From a checkpoint of a small mixture-of-experts model trained on Wikipedia: a shared expert of 64 neurons.
Below are experts of layer 3 (counted from 0) of a mixture-of-experts language model. Rows are named router (the router's row for the expert), gate (a neuron's input weights, with its number), up (a neuron's input weights, with its number) and show model dimensions 0-127. Each number is 128 + 24 x the weight over its row's rms, rounded and kept within 0 to 255. Numbers have three digits each.
Before each expert's rows: a language model's description of what the expert responds to. This comes from a sample of Wikipedia text that the model never trained on.

# expert 34
What it handles: Sentence-initial articles. Capitalized The, A, In and An starting sentences, titles, quoted names or table cells, including A at the start of article headings.
router:098119154139159111107135131129113080129167130127143148131139149136140177135105126186120109133142113117129095089078132132137091121108102117143147131184103117123116164073114112126102129117123182144124137157121138155120115151159117115123087138110128143130091151146092078117118130108083128106146161122160123106147097109117111152182110127146161101092103129125101107145134173153091113118083
gate0:169144125164121154109114139156117103143129175119142130141093097126111141091131106117151092146139133126157143144111171148156127072156092149129142113127136155085148089060139134099124133141106098156159131118123107094137128112143083152127109137129109152112136149128083113146137138132125137112191137116117118122069148151189130103132121114153138117148151111109126165176113128122095096144160
up0:147160143109119115120140110135171144118106145097153142152166156071097160146123108101154095148182120139111144106112129117156106132144146127129166132129121119139149115133078130129137147134167132174101087130139171140121111107129125116140115157135109106090122134095122124181134143106145154122149108112089121121073083110138118136119150135108115111106201122188132156110143105139153103171118
gate1:123120149136150180168123094164100131115146124140127152095118137152132137150129120109104141161175121101122130142142142115096152125133105167120119137145134143118152129160124113084162143136108133123145160157095116120076097095159092102101135105092109141085137126123092099105121119119154130150104154092208116115069139142108128133147160154125129139135109139121172096097139129163168154155107
up1:099113111096125162103124145130133115144116125143107130076165167138111118092146084065140121169122128111157133142160127121104127153163103133114131162132087109152085146075110148118137066162090139120114145174147148144151133138131111132105143114139142128109121170148079087097104119158106115105082104106118114112130117090119107111153104107094114146151122128125139142092147128161159138120115
gate2:089143153122123134147116128141089088170123101150127148120142114116136101135082121128126111121149155106177102151088129127168119076122140151128098155090116128100087133129131172112127107143144103172198133130106160117113140171119104142174101140144134091150191101149114126106083127110160087143157113136110095099122128143129129105144117165100127124129104129108162115138112149129113135141154
up2:113102130160143149142120107157116136120160078123175107137137126145113134095100173153129167114134103168151131112112143170130150125138131130119112129110143147122079106131121155147106099088127110125153140161108137155144149142139079132107098076188137143140145139148128178108097132157148119086134113174127154123153086093167094123150122127124149111160093133100147120128113097143097139110081

# expert 18
What it handles: Than, openers, name pieces. The word than, capitalized sentence openers like At, After, In, and opening pieces of foreign names and places like Ham, Mc, Bor.
router:081118156157132100110134132131138094130157107150155163150148129140125134121108100184110050114129159129108074111108130143131176110119114142147120108160076117084128143131136112100140125115148178139139105136116123116129100148180117147129124105134111108110097183133105106143147126119113146109156145103180120086098069142115110151152139131144120105128126130138150148145138159157145093109117
gate0:082151127184154096127122115134137139149143141132145144119125117126160124181140144131152158099116166163195097093123131156090136134118142141100132134139119105081123110142159128107122095154148124117151105134128153129134118101099137153114126116126119121156164157144139146131092071128105178129142112065117125081112120094118081113111114122154110126111097109126165118155123114115180167106130
up0:132167151138084085120113130145099093157105157111102130156119133072124147161099123117127181156112163177138147144132110144089119086113128120151108102148131131104160157110112128127102086116071142107120112163100122111108113113122143133124155128172133130100107152106098108168106122120159117161102132149163101158131103133135162127158129130117128148076162143137166163141131079120130116118130
gate1:122154140156155120164142141095088080144144109106100147102156165134107107123159112118108103140109107125155109097155137136109149131112113108098100131112180098101158122119145133134139083169130151119103123151112137142171120115152191087159167099142155133111087115163126142099154125111127137130112134102125128116124139125131131193107136144118128133113122083131122147108148134139076050120122
up1:156150183107130159111129124134151139128116098143088116113108142141147136118111189157107168120119128114125156149102148137133102151148137111132130141075127108129086110105145153140120126103089165126178170107133117152090173138131124138156144090107160080122141115128133147132101169109138086074149188140146116149138129136089113151134152186116125116121115157116163159121132114139128144112111
gate2:092105128147140101117106103116149073155167110144163130155125156072112101101098127172119105120103144162127127127138141105150135135089070133112136134156124163112173129138114155142130104095114168071180094148133124135157097106104099137091107151129116139130152119152158125118087148133134135140136153088119140151125105097108113127118099116117117098138059130123170121146137128130131155104119
up2:101114108146161100169109121086084106144124158125168134149118140121108140116114142148102106125120130165117106136129135111112145124097153156192099084134108113108136122089106144092113119136128122138186107130097133107137079142107129112138122156104136145160128114167122156192110179120149162130111094117137135105097080108167145115130118097176133077137131158128135116137153133142143137106106

# expert 23
What it handles: Spaces before numbers. Standalone space tokens before numbers in census text and tables, as in "people, 120 households"; also the piece hall in challenging.
router:095138145156132109131138118115124112157151156136129141127160117131129164141115175147133091146177144100146071135087132139173129086067115125114173126167083176119109126082127112117127139129135163151117116110104132117084111126128144148143075087114099146125111122166141096099183101114141125117125156121137101082134085134110104102146151132133164116133118099144139130149119150136144121107105
gate0:065162117142138166111150084104084085142150106114098128098137146129116099088136097125115173137131111112163159123137161154109121123122133151118139105146123120180169152151147116108140153144130106157130119108093127142134084125109098150132129118130089141115116140159177111110109124124185137128139124111157119096136103124141124118107092166105148149155104077119080130089149111124124104131169
up0:137135141116160135122118164122161137143081154134127151129140099133143136166137120148095094145091127132149089118158131113127116119108143120116123169144147096086093208139123133145104144139089106107137178156155164106104122168144167125140133127103144129120134138136110180136104159131107135098125159126106158137101144153092104150154149136168101132127117140118134113125075115205114111138107
gate1:182133122087148146107117111088123127095102111126147148103067119109131134089160116170091094149139107116139177083128126149129126136149146105097125140116126118092142115134127117087108116123099180074153158123130151162123101117118121128139129152064165129126178133145115141148106112148133146099169157106137124106159118107065141136113133125145124091134110133130109150139144104154116163125142
up1:100162086112117132114119098162090127148132134133133101108145137122118109136059096089122142141100100151141087168105121156137121115153175159179128100124110154138153176133095131123140140135095140168152102106117140139141137120143154131089127155170088128137126139160141106127123136078139153115130141147097109097076120173181090111143107127122111160128128103151116116133095120108153128155130
gate2:124132109132152123128137118130164142112074147104139150116155134148189137143134116135127094130139121115158100166123154163189107153155118113134130171173124091133117182088147128136109150118085155096135148138134166141130140202165101107107146078121120135112143154140148152134100168154121160109133103105120139124115095162116139136105132139139157175116128105139131171132140131097115134113109
up2:140137171116105137103098170124128140145122125130095149143162143159136142116118114103104120134109123145161144133135122104168091106122074141081110118106139161126119155153097111107185074126102095155153115155112087130099136137099112143116162143162162102104166109130116136113114146139152108126131132156154110133131173153133147185147119104094121149107108143128105123156072087104098123129095

# expert 44
What it handles: Line breaks after headings. Line breaks right after == section headings == or table dividers, semicolons in lists, and pieces like b, by inside names (Cerambycidae).
router:117165139135137072125131134118134066145156140157121153117139124122121131131089117146119124121128076135127091128108136113150144131131104085145137102159130139089089109114111109082105148105130130143111111135103131119063085165120117122115123150110094137117090133127161086110131111108140177115144150120171124066119109134097100122162132133119154101101116103170150158119114135125076075128128
gate0:170112178107111118158135098153166090141126143114144156133128111079120128122166136160137107161133110141114129157080158103123113121110116098155129096116123103101106143116133134139131144072129133142118117148087118116153147140108128094108145144125132143155200129125138131149184130073147083141167145113144121134116093103130142095081144124134131089129116139161171137133115148075128162118115
up0:135122107139116116093132118140129151134149128089141119168160138164155134123086068128100133123130146132147108107115119132128146099114124134123142149146116118161159120159093070114123120203108114146094135109154120150128082087127123130151121153155134143112082120144109125107092126142094174095149114156115147133156123149164082141190103134076139146133167106120105128158130121162122132157145
gate1:139132106109124117099096134126081077149123119146099148127128080115176131138113150108114105102158110133145134137125119131115130126145096152080130156138088154118148154097087140130153142135159156169123106112128146113091137108116164157138107126116119167160137158107133166161120064146142124108166163067125152096144170151127076162110142126134131151128135098138146126132153146138115163116089
up1:123144141087096126108132146084125139138120134130084135110149105150121121114096158148130132149106090086134152147122110097154174106171127136146156146092137103125097119141139101199129152125143120195121128103139150147112130114092146110152119162143112127134125133094118195122167106112142156140139121108085154137119163125122089077092144170141103129140129156140142116113113102152121144083125
gate2:145103170164142120126127152168132068123157133171152179112083125135121125142185163098164123150126124146125170153097167128120116130132128115157154125125113114109138106115103126106154109101128157151127101101143119170088125105126135168126142140116114130115145113131098162133147139093080151123133168111108121136111129084098104134127192160104140184116109106099136121127155131151092131123131
up2:168136122091107154122125124122144136118100088158130114159141134105169141136132098170076147115108154116099115136110112102116144113110111106089118075125136115160118156160134171153122156158125151119169116115132101126142151153107136149093137127114153136131096150147128145114136134127121148129091127085139096099142072095103152154120145069104134160120154132166072113125179128170113150128103

# expert 42
What it handles: Spaces and Latin stems. Bare space tokens before numbers or words in tables and text, plus stems like align, vert, rank, ward, bound.
router:136133142163169114125105151154140098140146132131149113135159116096115146115134102173098126160169148132127109117073128151146158094093108098121129142142126149116128118140127118138093119121128180142098143107111130132075094142137119116147088097106114147104118137118124098109149119101094133106120156118174110086140096155131118147211140132127127120113119063191144137109120140151116089135101
gate0:130143142130138132152100131100120150176166111148197135124107133117131143141140122141155112095134117146132131131121122136105103097097105135131163137159126112144160087136111096092099128148068164147168110110122099124162120142123110136140125143150127120134186178151116147151149171116162152129117147138143131101099090126142143129150139070150156153159118143191139168125129186132133117153124
up0:181130142114136115093170098058100140117092096124160109109131145149167090122147116110157099124090125135098153137111153119093158121065117168083114141122147135141178096167099125123103127084101195132128154118154119121128119149113126127129124137163139132148134164119123121138102126163113133137113121140124127156129147133136139148160142148095144120124120118199149105116152108127147144111138
gate1:076123155121145115112132124113124142047132119159094162127137112129173105098138089119108157105116130103131124124148119124116155119144142127151113126152101124099092127135118161152133080138124192101123122094122102139133104152109101096121122146085142136103112139131116120111104144168136132130121145091104078110097094135134091165096103159141094148082111096134146095162100149105165151130120
up1:099099146107123135118130127144163112078139136120164150149159119126182113149122088136161135167091108149152113118140138104141105138141151141103099131095120161098142127136125136133175156129086152093113087181119133100126137137136124132129130110099138144082105144130118117124149101141165109132099136118182089121139149134139098179105102133131123114143126085134141105147144086153072177165153
gate2:134147155151137147112129114111156130170133113143117174110126123131134124095090157128143170122141146175166137167124124150146112120097100132135174142119133099113123135164128120104093162105150182129143133125136173151134102150145081128107137134076111108118142092161114136142122100115139131128102105154153064113130105145120149078138161123149132110067155127158104127137110111127113072167142
up2:103092086164142110153119145115142104115136167134102143110139164134125149140162063119097117151093081091144134119153148128123105162125132134078107102120125118140121107103146108131154096129158114148151142129107069177084126133112139178114113153117148115158106142118134129155132114128150133122120116146121140095113128061119099140131113155128111118185083127114112132121128133115138169107183

# expert 11
What it handles: Infobox list bullets. Dashes beginning lines in infobox-style key–value lists, table pipes, and words like Surface, high, Show, in Protein-coding.
router:110132123139140111123083095128138044144137117131104118147150110105154191141132124168106127134146126115138075155100136155169124133101109105108123129143099127100127153081161141155139131091156180126129089102095101148081130135124117141121105101135122127105092188141101110116140111122112183106156164092133116095115116114131127152157129122113145114101109120173139149128126131153130131123107
gate0:148107115119129097141140128114112131102143139111125126120100177134150150135141114148181156112164123116114098099142145133098158123117105127165126083152098145140139124104139157087126148139156134144153096131096109143120095091196105125174094116135124145123150082182129102178168155104142119108191108130133107137154134073133094124123131141140103144105104137133142142112149129152087133093118
up0:128122152106150105112123167128124121088153131128128150116134087113137117103130071128136119137154142135147132128112149108204141120095167160107141098148099140166090112157151120097134165096192101134159143131114106143073127065134116145167128097096146138113116108100117199160142121146136108155116097167141149124137118131130143137114107138115110151147114099129099116114139118158138130109145
gate1:114159120122149150129111106122102129123162129116100131100139125120104160079131116088121139136130124089167123137138179117169143096095132134131123129111096083129165119136126107099127135124144124106163146185115149074141107127123074100097111148125131110125140126133117106141140155139139124077129152150118139129079117100112100072101142115120169088121139150154160080173126155120109076109152
up1:086147141136167163173118104147117155129092114139190103130140118132094106179093188165116129139133125126146153138100156148142105121142169151104094138162139140108166140103099094094127098135135141107138131130108145087170153149140176141140136099130128125131130141144139156135105111101134114138136108118115121134127104168099160151153108102162159131142125130104152161131109130124121177188149
gate2:123132157129145153148132158115091175119105103136106151128107146159101176139134118149111121110181132113179129162095161153128206131093125107053143156158112113135136121135149154134133125128122109132136118107136124114135156143178149165139121133139080142125094120152124152113137137115185119127121156117136110126146098113140168138126133121096153086131089166132123090100114144133086134141130
up2:085116164096146138128111120151097166131116116124140134139132181165112160092129123161125126143116144135126140114164133133121138128092158139044104179135114126160125109135148127151122131138151102107189122132157154092097140130163119112098152129169117103139140138161157136142147182093137128140092137135098122100125127095136169159121119101127148088108133145157151095098115096135109091117149

# expert 52
What it handles: The after prepositions. The word the following in, of, on, to or for, especially inside names like Temple of the Ocean King and John the Baptist.
router:117111149151143126110102095138140072131182120107131148121142107121118147125097175183108114131135104126134076104131146168162134123093132114115129108200119152101099130103134110107102108114124151143128102176113129155125111167158119133141105096109115144134119165137116081128148112086117163074127150095152121108128096154116122117161147158141141101102117103165140134138094139124115087123104
gate0:135122121108153148126132142123092152124103097154167147149104088147145128110094129110134122190127108114159101131113141163168152136178101146121091166139109093145105111141162102110142147120171132116130133132049124157100163144140112143093106124122099168128122134185141137122114103115153162112164136158113105113067152130133117155114157133128126139163108139138145152125141100140144144102095
up0:154138113129106128142128148100159115125123114123183103125133138121151135127138117085135169127159159130161148119124136128103117183105096078144130174120164079158169147086136156123132142123130158140158135160139135138114132108116134122126151156165109112143135135122147165091127126150144137148116121107170136076154133106072146131155154130097142109078118122174105126125157159097092179104109
gate1:088130121109141124143119108073095107111141127176121146091115144064130118106096152122136118103121097114097125135133139143161133081129132156083121101119114141119123102100107121118135107100139108146158132120122163105123118119176113103118102131114108109151094181170167130135149128141133124106133156139097145130165140123190102104102106124173109139146113142120148163110131148166094057125117
up1:108121135115141132127125112148062107118106104098091100143075140092120122128120107127150191103078112138180124143144128088107169135113113104138129127142147100127147135161137086131107127144089127149103156129148113131095103115130131117148151108128111118072127117138105135100124117196115183120134135119140102164126132162134158108117162126119130105123097132116160079133131075128114099141158
gate2:143113134124159134163110105089090132126142137122109110104192132111164122096141095126170089085121087116162112147131124135139188117149118142090135079099126139134150141123114105097153130083116117145142071149108146123132142134160141150153112159112129133140137144126123147143169128093108144113110160113057107124114118147129079112120146151097119170091137142111159132131111140111094097109134
up2:136155137134126165118156107148164160145129140123156118150131115134127113183132144106087128176153169152152128108155128139114065134107118124120123177102148072120097108126111157110117127135111144138131200099139115117112138151152141121090130136154126117118136114104096075145102140159134150150129109118150111161176115156124157111163158130161130148137156139118102128122101109160139168179100